Below are experts of layer 7 (counted from 0) of a mixture-of-experts language model. Rows are named up (a neuron's input weights, with its number) and show model dimensions 0-159. Each number is 128 + 32 x the weight over its row's rms, rounded and kept within 0 to 255. Numbers have three digits each.
Before each expert's rows: a language model's description of what the expert responds to. This comes from a sample of Wikipedia text that the model never trained on.

# expert 37
Description: Function words, www, contractions. Prepositions and auxiliaries before a noun phrase, such as of, to, had, without, these, plus www in Website fields and contractions like 've.
up0:106144106097088094140152108142077098090125143106117123084115140204190151133117140132175111193109163096107130136093128071117108095163108066159134127142078084176086105118149114111165130126156137121158081061110167195123144082110170130107097130170139184130065148153107135147154100144091136164150147122144090125118134109139149138146073084093100171150098123079134106056102160144124131136153088135110109102156098169136127203144086197108192108178162183166155175081146107123155178179128110
up1:186125131090134138144125101107101155072137120116110135158131085156121123137145122130124162113090130179079143115128188110102075128123078145110084092109141239105092156149151120135153136144127115102155159134120093130112087125115137074109138092107171135123111148073121099178094146160078167160146102146159156119122104155149099164119065124168113109164203156102126148089119096058146137116152090113141194143123181127167195092144113102171150132201112165150048156091156064120150056137130185
up2:089090135101157121138139128112135176151147125108163141154104133154075212148187162194090124165120154166192160103155160109108121100155130061173105053152132160100081193177047124142117167172079130125137147164101154182121132093170117102130148123108093111101171138125119147185086084087145105173129067092163155142146130085135108184105107134108171097162177136117167151161156139136105156117124155156074137175092078126098152164144145176110138146118152124109159112116054162150123150117140134
up3:126116128114165099106130117121104085160122173129114164163165130170090078131174157161090127137111141129134081127174093132127118136112127090148120095112142096087072184135118121157144113139144133203155123204177130142077139147121131107150095141079146126205060140165115128123116090060109087146143162104116027100149206090124124115124121152128088164162116152144152211093215095114107081075155145129108125156130134146153132127186163141144067114136135142123136108153173089135123139193159074
up4:128132141098092135127123123137160129152149116128194119177099097191178135150196173087183128137147094112119091103142084117080187164091068154148146083157116130128121140165144088157117121108105151115133149120118096124096086076126166084141087117135158143131064123159178144140101109151135079138164132185110122105194120139167085058119157159178145092154076085097146123086087104107153138100155067100127100159108129118154151098176136192110148168168158212103120140126097078188099154180155135
up5:112150138123107157138088162171079155140086152116170154181121135166125139074127137095091113116158165133097106174126075111108170122139110143113102122116151130127106165208132051126175165091124145132124164135124157136114000089116097110114132094145079124121139127139166158123116072070127071131162071126103157094116122098127118120118118186134150134126114128107065177066136091147087132110183074165139155103151046132125128191127085163143083142130136149117139146150159142161117086161088080
up6:158089143097203111111149101180087186173141125079154104087063141178167099090123116187169145115135176155130099143192113114079108130163136132108109181134105142146106185121151144119192150161126173072166183121115092097140094108095113141120132143113155154172096085118208172133142071192137147088182128167131127146140099127116122115167106083126153143151098096167138118154125098107130150097147150181197118165114069130169162134193160125079164154152105143139184134125097152137152126139128166
up7:155158134155148134125170103154137130133117156160032095147166102153063077063111095121143116155126160169087102132143159082082109096117095156130085147164096089128156143092108112111177170131177061160106130167081138164152162136149174105111132093114146102116116092134064088101124123090143144127136133132135123117133077099116142079127146064147136177179119099066113081233103117180118115115097084091099132155147108141150175156093072112168137143174114178132186124163162099166119153089133116
up8:194098181144172143107104123070146110101177148099075148152138089101146135089129130149189119145129177159193108124181076144148120103118184123107145171096101111164124164088109133082122138107072085110119200185113129201114113158092159107018120166141105130156084188077133135075111126110111184097132151132139100084105171054137142119135134123148129097194117130133160143092163087134103119155116084114121140183113139112118124127111107135151080140119157127082130091126118148150172061140111138
up9:057066082162103148171129167144150154082109123142088210121114128115117129138114080080141170135089058136164106114127114075100117166091105095092177094135116166132135138125125132170149123162152076146136188170107150152143104161074107158106126128239143156106110119134089146128146166140161081133128093164118113074128132149116125152229122152112181142148152116149138117118103133131131149116160153138092122077151099059087184076134160100092160155172131129092199096138113124107090084115118121
up10:082110073118134195157109090187134115102147123120140079139126180161111160125130113119106159191160183133119159105137130113174213147121123134117123096175158106142132203161129089124169123195119124125183141102116142131078137081130118087149045102146134184104088106144154095124149102148159141077096147109093118151133136135113155120165159084135077137089169135102168066142096153136129138121131104075100125172171084169083125204136134141076075117178179177122151128159136180108107159151176151
up11:114114107092129156091100145160151115148131145126155138118180173170108168109129133116131052115084111193159092163170146201171117072128106194099164107165172113149191145122125153210188137107115120127113189088140117170102114126106111110114135128130073097098107168104116141142104155103155099087130097143119160125147125103188174131079122132066130140206057129153130114105133107119123092160167190119161099149174114123145185145169163149205101163156093133082167169126139115129159113133139081
up12:164146145156145094152096206134113195091130130164091170126076119199129125106145095160203048151109155135147127073165165113175126138103109067098100116131147111103127073138097128149131149171096142119136144156085097164135145084135133115098092140120110103130159082140078120102157100165180134140132141090142161136065144105117181134083114125083087073192144099125138101095113101153143105175156100118046113141141190131088140107102120142105156119103127130089130124144134076156147111223114196
up13:105146096165134141123104120113046130118132097133144129132102121158094168124123141133081176137135138174180155124158139123189188102155120198141112113125094141124157125132131119154156090157131072097142104119115100135113167095124120093116118190124165093129074163133183131107137100155096077118161159051179100179103114123098133094101147115180153121107128186077102153091137094101144092106102076122120117128072114135068114107182157107079090173144102179126104141177075150169067140228073112
up14:142132140092121169152118204159129121114090145117113171154064138168120158102138112102125108145112191155128096128134130102131185122125125119157084098131146135178156145141156117096148083160103077091130127103088114169091082132058140155184128109129043153178153160175130137169119098097066099080113116092120189132163142154114101095216123155131065146122080167136119096073094153154099131165151168097104096063102162111082133129093105158163120184128155144120129128153130188192170145112161091
up15:147137075110108117147114098092102173140140148064118123070112107160072076087223089175115159188131144097118099125136118204153153093161106091146143141101099153107173102172147094124158093145060115188189161131122087113131140130102135054124107120157098161166079121132129138076189126170098127151116106191178128124147121105107148110062112144098061144151145148141137169129120089088123162137113110162159132160131110083087132136129106170129127124127147186188148203107177122114116152137120141
up16:141133126146129160121117186144168095150130140027110211113155164161136160162159119145119119161127162106119033147116111081109130126171096126107156070111137156160128134112149125079120078161089033108121187120095095124107117104041095087121122155107120186143102137118114113094128116121174117142104214126102118110106113169119174112120105153099102151157197142105109128151098093105155137058213123083123085171137140162135115125156083095120114117116121110112134164175123161106172108156120121
up17:071138121146188119190154169132125136138132154167128085152175175127142139123137155132177151172128108110147113123124111075119146108140130115198134114169089134096131171164105100173092137065092132080165155097129196157083110121120148093036077115100170149147133182144124073130050135112153134148178096141091094135122138114118162166131115149180090127139110147102145139141129137144131205113143091114149149206133077122120160104217074133138104137184080105102119164128145129136140157152115209
up18:121060103040137130138177148103105098196090102095098112080141099065111133123179076114147140121108126136149132094137119126205156143125085124129143144152124153173106096087135103129133218183152158159102094096136078147062146188128097128139129130141117157113089157147163153170140112119093121106082118148150150142132109113145077112077105076153161095074086104107116140123092091103098072129170123134152109145192100082131090056173175118085163102145140136107162161133096092102073165132112153
up19:184116085050086109130111117073160101078080126089142131161127137164072117090157116132129132096164147116140115140112087138109074136075159120103179126043096138074140131127135100102141099156160129138143171096103131134085084137145148073194175126147163054136143201088088066112133130070074162123115162113084155124100129118119154144090105096153124140154145180140114107058144080126110143137122161156147145090083141128117062086138141134189111138180129115160108120124098083157174168141133175
up20:104097151157127195156097088104136111168137128055166185135205085121181066141142099087138158199146140149139174140136134082126106188138115109120144100157127202138132176128099124073123120121072096109174137092128113095140167127131137152203150131102100130113142126144163073072128119108098108155131054147167136118122167103217137162135164120099074192155121156122157089079100112174148167158108168124179129136149122086139133101154122155152131161126109185124180120160108115098081150126125134
up21:139104125167171188195093110107205107116098113124110152150122137096108125104132121148134095155117187126183121121171086136112119102171099160099162130160153135149071170152194166149100154149111159146097198219110172141115160131047110045079125187134146138169112123128112112156104121120122204113143139134103113151032174073142130099127159121102121135140134127145162117135148091120151089096148114124153124151124112120115098083193091140144084087147116107164175087100139133091130085172098138
up22:175123150180110084151119189160130105076114141128117143175124079122121159137181147094181072177119106179168142099144161122139155099112091146163127108125154137148093167174129110134175134140093086094150102191180076133155109059095128126106097118192135078112073166097106130173134108172116149170138124098061084165185135167121147093165126099146155104070130166107131110114040066140117074101081182161122158140085149127132127143159153073148065128142132138144144113123146110150130073125139147
up23:166145087105181102112159150165103163136148179120195124139116175095123132118095090153134155143189184094117116118161156087085179139121171125112095196163040186130121129099155132166186178089102111096147101115100135152101080161087135174126117101194096131101177146109181109112097115120111133167182132113069117147152108144120104111106154116113130118155165116119214113108119114119145134174150137127100118166137210155164106129124123092107145114138176112144111090150116098108086219171136180
up24:128118116068125104080111111085115163064107124156165154188060159203134096118154173123114148146105129136148130132187115086098143169126159125092150107111128130191147133093102126122160140130096115089148173111094129152153081101088136155068071134118101153109084137128142110177131107176059165144112073114119108147134146098124080143148153130128133059143070153119165070103132110165133140118178150164055080047126128118119121093154132114096090170169117129146167123170179100155195108118177181
up25:149108138122109129168119170148106093096122169104179123142068111202114145092169158092175206112150072157171120082165113095108167161118095046122106086058066113155096168097091104086118095110114165103147159026132123140141131145156120101073143099139096152116108135133097115087123145111108145151120082153125210125126160146112112129114173140146131109123129188136144101153130095067139093108151115111135189095126106090114133115158127085130128155127199158157154115112137099170132147216104113
up26:149175124143140129113129209168124153147153116158134170153148108095092127120118112076133111061067103096161071118098199110072105162076106117097113079125096084198086123148129096168150069110107098098095149126091125155141107081098129178137110111185107136168124140156121117161123072132147116127081122106132109102131161141144123155101177070094113089080156152118126054155144121137135099170156081083133169152103103139127183122132107123170189094152195100139144139104143160198107174156102074
up27:080125090101113091100148189090128128131137128103150124171102176174071112151153110129101086169078102064135094137196125168125191094186083145130172075147126180138075139176097177129162127140050157115152103170128133125144106154100148105117082143162128185136101156135154136105114105115097049139165083145170157124122099125109094109194167126112129150152130130103206151082128151078074128113134171138085136156124100102120104157133113186142151103129118112119126152123123089152134141147073040
up28:130107167063156123164134138129149109166080108132152156116130080122077143103099114141072169124140130169167119122183128060136119116088174077138140107138083140115161094142151120109156067142113089084135180057043148139123150142136088068130077107180113104122180181171110111142142072122150099134117127133169174165131170163140134151079093145169060108136152162107121142183140149098133104181193101149102118074083154127133182120135176172132120168114129120154108158200129120128141181176134119
up29:158108127119124125138137128141139184117164145146106160114127133191176112088042159121127081199094152153200097088138149098099093116100153109175110110166093166156174162152100178179169164143102060107147128181110133122081111094127156158089108120093138083085140083119135129117146096152167081154178107122097063149136129122088085154153098115131120124188099123014109153152117102130137067144139127164102115137159134093173143145154102111150167174201158128085143125164124097123095142134139095
up30:127074174186144119135135110157141117154145137112109123117129048160121075155137129052089105091102162131138145167133165153084131170127177158100100143106142133116190107185121147162165130080089071175088131113139069145083145172113156139112145126161114130171141189106118082122072089157168077130105186142156145077126097068201159125141071107118146078159090131181117114204092134115145072127163151128140155141160169127110165106167184166143122090124167087143155109136120126158112160111142100
up31:152087079145123138113123134112144159199132136124154197115124138116108140060145100094156195151131138161111072088136118065104134114114071117115124095100111146144158114086115088182089108107127114177085136101153124145154087066118112110147105154066097117082154166087060075147202126171119160149082154157148139119172103136064130176114178110128116109172088095105148192110161105111133072178130153145075120156097101110166127097118190066159140178140161114096123119144140152139080158131160140